Experts of a small language model.
Size: 9 layers, width 512, vocabulary 15690.
Experts: 256 experts in each of 9 layers, 96 GELU neurons an expert.
Training: 1439M tokens, 6147 steps.
Below are experts of layer 4 (counted from 0) of a mixture-of-experts language model. Rows are named router (the router's row for the expert), up (a neuron's input weights, with its number), down (a neuron's output weights, with its number) and show model dimensions 384-511. Each number is 500 + 25 x the weight over its row's rms, rounded and kept within 0 to 999. Numbers have three digits each.
After each expert's rows: a language model's description of what the expert responds to. This comes from a sample of Wikipedia text that the model never trained on.

# expert 2
router:502463488473460470499483493480552487527508485516510541477498495518468472446508508528534499509557494496565513503536467477500508501509499467514530499533534485509501501474495478530541500504494507560477439489488522519515469493504511475477524502492505480511447523454458527521480513485502520471476477494483478507496492524477482513501487488492480505540513483508524510474511512530440495467521
up0:507513479516499535526487494509546448513495457506560512504466474492513477547454497524547482440511480461487520518478491506509502509458472499483500542490490501495495480497495491514497508543500474529540527486486509493507506500507483513462522521512500503490487496518504458521513503494535503528483482519505450511484544515523469488522490540502538500507464466554468552497518493516522479514511
down0:470499504557535509516493472504484495496487535457480500447522467506513515507495469493493501541550525470477517518500475460492489514517506526507481461515504452532547466445486469517508494463496501506504519486504508477476484457504479475535476471476470496501511526505488457476519511518504506521521471519491504544520539510478519490460487495504490484475481510471485532506499458496487534477528
up1:497532492485488508506491486513514467501482486530480448501463460540516466509572537540462474426447516486488501473481473491471475549511502487494525515505463501528491505515499440495522507523494522464482512504440473501501510484490487478501482502525528527474481473492477505526586516503540515509497424553515512523473512536509515467491488494466510501491509499500533465525488497464498516473528
down1:493489463508464474497491479495491485491459535495498514506460480524466501477491509497503510540488487491490531508511499525486453492507482475482502484480493491554471544535511472493501476498493489540481509530486503503521494500505477511514477498519477455533538525491469500484496489500466459509521484473515472476495518514450547493527514499457508525468508497467531493481518516478469493467495
up2:499512499534519495500488512502485515530457494496505556528477528532503512493504441548467492540509501503489508432539492500520548485516495491459521526535451511554485470529537447476528539531536486515512493467494504529525496520498464460491495533506472494483478512503524459521459513490495478484498474453520507479509462569540482490508504505495480477444506479484483513524506508472489484486536
down2:498498517466531516459527507527495462495534476567492455526485456507481560486498476534493533468499453515520516522516487505517516492517479496524536505500469502554493516518462513527514512508470441491476531549506459520494508491480501483555502483499509533505520533472551453534565511508494477499538496514492494489484489516485456517514507448498558536517513484469543453517544534491510537567479
What it handles: Spanish-style name starts

# expert 8
router:506491491475507537528472549484457482515479506492485489523468497530506532525547508512503501518497504445522491513467454527486475506507488509486499496521496491517487551476496499534488501499512505477510478540491498484475556481476510541479514480474511591543451517479499448479448453509507511474505526515520444509479474496526525504501483502488508498508508522471519509536519505520512533480503
up0:521496467529517478508524491527479474508456507474475489499492506469518524460476509538527536515499506499530513488464528501499503513508491525478495514493484517492488504539509511472519468517461459504498474509489473525495528510498494498502496473464491483538494490482523509512522543557535456492531527523507519511470473557499506492476505476494495491514495500475466541479506526491476540501500
down0:554504490503487478524528503472524523445506494482520488508501494537519503508469520526501473479526525500496538543467520515454476468514437469552493481529445513502530501520458544519494496485529468512488488502469519499511500517511471485501513533510481506490540411468494505508481465520457490541473472495530491500493512475465470482545471469517483510510488527512524537501529524492511498519483
up1:456510492519514485495501485513513535500522524514482464488478483436480542482515509509522536542489532528524516542484490534515477485561515496476506534502490511499505468483472466527496506453478513568477532513518489556477482499510485526487488502517478512504472467523456516547490530518512498538483486480527476486486518447490441473449494530533490461490460518461466424486499481478512525535519
down1:487481550482482515461488496523514518527510533490473522466467492507493531495518499537507465511463481521450458486480532494498531496511468514494487466500471519490491505476494511470494492532490502504508466467507487461483489446478479452496479445499468481483468464522490512476489506496515518461493495475484503512478512528489519521522559480516507523515505501519528514508464492523454505474492
up2:461532481526499487479530523531499530537542554488524517490570507497529565499517514470503478491486488503530498545515479488522508488484521556521512504492534535523487536517481460518493508512506507497457520499466531500522551488505461514503511531500511497537536473482452500488456480527541481518513480462467478521487530497495465497516526497502455475516520480523518480532453514515517516532475
down2:458520485509506501490460490497461490484489489474499520491483470490486472521493515516484483464515511459507496470514479537520500503475505480484490486495475515474481525457524502509485468540501526473476483536505530452554484485477493507534548470503451508494473519508484534502496523464478486526526488486503489539507481517518501505476529481525552484481533546490536466441524491435484518478525
What it handles: Table row-start pipes

# expert 32
router:526486477484482514473513497492511510499479495516495473522501526502478484496477463533489488474557488484479466494510501510479534510490515504448490485510507471526478495472499499464513495498467488498507484509474487569484463515473480468539525461508494527458459527464488478471473478494481527443491515521539479522517504491491467527488503521480515503511436473517527505438486548456464491512493
up0:512485463562492515512545472503493494498504479512499530508556468505484482514564495495446486490458487488516498507541539542501496492543515537524455508483503468501469487494504473502554516497508474476490432542491516524468491531511486483525487476483479484490548506474527514548455517489529515481538518457513526499431523468525524503529546490491480540479490494520492460505473493461514458516495
down0:476496521534515501466493470491491545500496495548473495503497474483508507509507535494496534528503506537448469562454514491507476511511470461505506460495513494509486480526493536522478509475498509499547501513494502537500494501551495488511454536509502482506518533446494470491495497483481514504506530484490484513538495495511496468481459503445482536557500512487484462510479509474485486508490
up1:557497536509502462450473516510466511444492510490509504457538484528486501479492521487515513428502530517500492506508495481492480490487492501507497470486506479476482500446474495499514479504492510473468462498506496519533508526511453514528547505501470504520490518495484514543474487499473498490509475477494501492498479519459476528497443476549457481540506513538501582550468514500516487481511
down1:479495464491474511528490502541503503498521507464474486479444527508452526497518529496507516503528516481497497499478523505534543544491497497486527535468529513546444504516566482495521505529512482488531548550466459470498532469469480512531504488480540498500500518448480492503495500459520517470458536490502472488496521518467494539532549489444532495499562497481521481457516515540486471512484
up2:464478509506536525499504545478513506525539536512498496526476509513508499500522509493494528441502528518500499465526522475509483544468494465461503508469474481535524536466500500505468510471504488507500493495503482488509529513506483480478494443514483499483496543474514498482497501480490522479531508501526534456488476464511505513517467460503447505456543530530492556505457551494491476493496
down2:499504503467484516497465464544513485477531495512485469545511524532504501523534498487539468489557520468509492476518496474487548462516530462486541499480540455499452533532516511516527503489513487518514501522508493495510516536525490550532510475497519479486489517480506509496473523507506522431496511513544469515501485545526503517533515453494511496526526476492519478530459519501537503491469
What it handles: Album and song title words

# expert 18
router:506527441463524496516503514446451501469517534514536470486519495490525476527513524485528489463501469500522483516521512542503484491469479511500527474517476497501456480492474501461506507533490493481479476463491484465505519468507499552482520557480545517505472502485526483508488531498537481463528535534511470450476490512526444543574479451495536513490489503502496512494536530510536492518532
up0:493475513544527484537515460472462527502530490510469486505476494481501505523482469468463546516466508477466523486509503504483501551504485504541514479526502457494545474517452497516503510490514525528443509488500513520515526474505512474498476529538476426545498504476552523473507488465512513529451493518514524548493514518521527525464520505534476518529482501509469530456480474484504447518496
down0:480502514495530496488495489496477494514549491491467530536524486475547499475470516489484490542505548482475454523478491506512478539464503492537517504520472490496492473522450472497475485423548530481547508522503498534523463526510460484523508505495504474510491504500492465486537520463487508478476524444498502501498494505502486486491522481483494514455522530513505491472521469484478485501489
up1:484513504490532539555530465518496489506499483504515503515526531464530509467500516468522453457484491510439496508526481451508496488495488499481478482507519529516462503503537536480530517493483477521494510460511523503506526477533457479505501500462502526481492451530475470489491505502472501536507548508458520504492512504482471530476510479450450493497505510556513453505535478498469542472515
down1:493493470487472510479513462506480551499486530505496511474515501500492486508499493520477548501509499523551557468519491528526488499477490474461516489529529489534512541536493481519510493487526456467517504493511524497503513485490537514516498474475470517505481487532509473489518533546538536504497477545548558505506470502516490511487521469521490492495465501501507490509516494518526484499443
up2:469489491452438500519498519519516513509517494548465523501469537517492505459442424542528485495500521512470500495549497502489444516483484484488513473466507497493525488487518513549481486511507477488481524501488485513518492525479497467488490448517447475522500490500468482529489476496510510515514492449491519538536483490483497458503502530503476509523521559501463491480508483480520481496508
down2:512477508499475515526469503494486498534483455509493493558538491493504514500502552512457500549518488503493512487530494526491520542476498511504524506496530510506465466475525492530497504489495494517506474466539520477465548554511508479541510552468544515489460497485466494522518466513455492541469493503493508525471525454524505463504457524472480480511459497480468467465511492454487501539467
What it handles: Country and club codes

# expert 13
router:488550509485445535557481523511531475476524530493488446528513510483493509514519484541502494465533486522547512513509538504468470534510488536550530521467504511489517485480486513499451477531489509497512478450484458482507570458532514511524513558519510535498473523457511562496453511534504549512506560492506459476494517522520480492495513491494533519480499479498494531539570472487464509504475
up0:481495531474504516501515516483510490509525503511487510532485466477482532457543516485468510442492497491518511515486527495506525462492503496438473531491505477489462522497476519473525506522512517519532529487454499509521519479463497534507485489519495489506537518492519479506494501508484496456452530464533504465502517510530545498487490498501446506506521513476499504544474463497511532519480
down0:488513500470542557474492506498549495528487494497497455485519490509474463475529509505525528524517504487472526554508517488501516467518500495513484477487529494487502534532498496524495481472515480494560467489497476462511465516543512468525511535508477521446488487517510482497473564512520540499495504489541530540489515545519472470486457474525496527499478452495486478482485571471534531519494
up1:517508537493479503493520479518484503522484515480507475559508470485501494515492517472465486493502509497475540510498504545519534509471518482530514555517497489524450542446508513511504505529471504547473487523498493481471497497488497480514536488509523526535455535487510469443491496516468461522436514561531490512513455512519503481472469520474487464546442535486490526481545484485526523481493
down1:503537497560528528517493477498535465542539504523502487501517507504460470481524515515526458445512527517508482475501516479496497561536507535559478511483523483496455481508537554498505467472488546520513519467496500507544504515493498498501518456543499453455485492484527520479497532487538473518502528493491506497487482482469512494522499473511506524485511546529470524502528477493479517508538
up2:482503504522451503500528487479493459527499472523513516516533443480507485509514534474506555449505529476506505512465508485503504495495475484505515520442485497487508520483530500462503524516470508509523533480484476496495504499494532446492511479499494533495493525512518492531479540532487508486485459457512530441537497513497464491508491494486460511468533437499514520472483503482512485475485
down2:507534515475501531502486535493504515510478504528497520481486500499497473497498515504491516554457519444473504476516500518535535443490505477496483543489451491479515504500499493529552515518540475474511515528500491484524479510557493497479485508479493493505484513523536504482526533494510477488515501489519521480491522493464543471468492449482477495559477504487501518471489475481505481490492
What it handles: Table cells and headers

# expert 11
router:509507507480493501514506502513506554437496456489493493465467495489456514513476461539484530506566490502487477478510477493508503541504519511455473534492511515473495520468479511493538509490475517500526443546462526471527527488510487513472500513467502494515491551474488533480474498503541541444522480476514514508490486536492507450505490469554494502525486520538475451498492479518523503505521
up0:525469506536533508509532504513503494479566547478498507452464500472500496509495482502465520473466530481528486547463533527541570468490533488478504524458524475515474500513488500498546448519491522519515532473499506477529468502470478495476502503484507533490527501519485483461511502515506497500520451468474515481481470513515528461517505496533500498499500513509502471462528505450536490462571
down0:519507459543493504512479474517503500570528479485507518520491520481550466509517495457502523523524474519483471517512465502495460480468518528506525540493463551503517479479534508526462464495506485542525500484499461546472504530484508490503533533494497479502562486467534546531476496492493516468485495513530502439493518474479494511503567532510516492511534469488502543518502511481466544527491
up1:503500525484503510458520491477463520514523510531495495510468505500538493524468495495526482483528504496486503520522514476466487533495510505481495513525512470481525494465475527489486520428510469579519531528484522494467503460490511443474461519511509479489516547483523469537483452520487498489508511515493490525484471514481516514495479493517486458510494476505514487465462486499543510463483
down1:445522506506463493522508499525496484506495494479516466504463475500487507491504510491483469480505462537475513538494490471506533512500479516514475499503465498437539461547514530504492515510497505477506478453455494534518504526504531485495483468520517517503469522466452546547504492568479479506515547535487508498510541486511500492481522490534494526499498495507520469519470541515506525457476
up2:510534485523496507511519508510526479525530490503514514490515476495524503564495481503493511522474493488489503494522478482444506484506489522499519523495454467473478539515469497458531490497502529488453508497519537520493515515499476486461507551482492507527501526483481479529520507478491516471484490479520484467474537493522501530484522503516530539478510516545434525504476524531516495462494
down2:538507493469494491542516524532496479499510463519506486506526492499498485437476494486469486503532511460532489558514470495483467495488494533446543507499512555494481487482436521503497544497482488477488482539507465466497460498501535512475531472481518497529507535508508534446520558525490495470520491460506471533534491458484511456518489497477509525523535491531531472474492494483487503527468
What it handles: Lowercase word-start fragments

# expert 16
router:535514482524511483498511545517544451512506533492560489502516482470488492509484487508485504494461537475452548470524496474479481465497509496498459499476519522504479506501490513488532453481514535494437486486506503529484495533542505535491477485465524554478510521468492523505450504550490523480519486475470501486503496481508485471482531521477505516483463501525480461469483508468523487490434
up0:560518532529488531455507500489527494463471512492498501499513497492508525491484496494510539491519505483571488549464547521449525465495515489490514514558523515501427538511500500426521515465500468492488455485552470541518509546507502483493477527461503519511500499489541517487518445496549497525450545532517513524498512535512463525489536493505512459476520528511498476518493512532511549514470
down0:487484523471504487500494499492493482512478449475482500482490521472476477529515480486482488545509516479477503502471504512489503474499487516529491487462513478484512507546504474483502492493490537466495510500467519474474507484542552469503519532472510509483502431505467532485540562471476506509492521511510523521504508488464551515500521552480439506549524510492534437458499514500540420479524
up1:524500502476464550461486472466509463483534473534481505470499458542532453513503479474511529532513523481481505480552464490498488522485516491501475515525480472499488477470481518530475455525484501475461518527475524527490503459530485475540508464470513529495488490453493478472490513481482523507462470476473533481476494449491529486540524520473507488503500497534516505516489556497540469490512
down1:483517475528514492460514448490499509511508530480475466516498484494538547498488529527510508484498497508528527537500499452459496519525525441437519530503532506472504494536492490515482507541493483494517543437534462508495480509492491495454494519530499500465476511473487485517511525506495528526510487496492491481487492490546428494507530480489523518512500482547485522495534497548471479514411
up2:513503542509547527477547544558507471552524500535510489511523527525513517505518486510511509468451531500476503497509512503480507503484467502534506525522492450559491514497521558481526496510521539442523510519506498508455553537498539532502512513475538517449473515492531506538561449505490484519504497515486484503495530464569547511504497515499515574534480521476516510492492478506466496461522
down2:536505482485443485468491519469533523473489506465498554503444507505485518528506504524493509531515453496490523502504519556548518468500495476490475503514473562487476511475523491492473496493464501522561500507528554495513500507505506494484501512539502454558492439495514530536488517478479517519496483463541512507535516490442517504468484501470509466492532507523478486527503467512484510499484
What it handles: Personal first names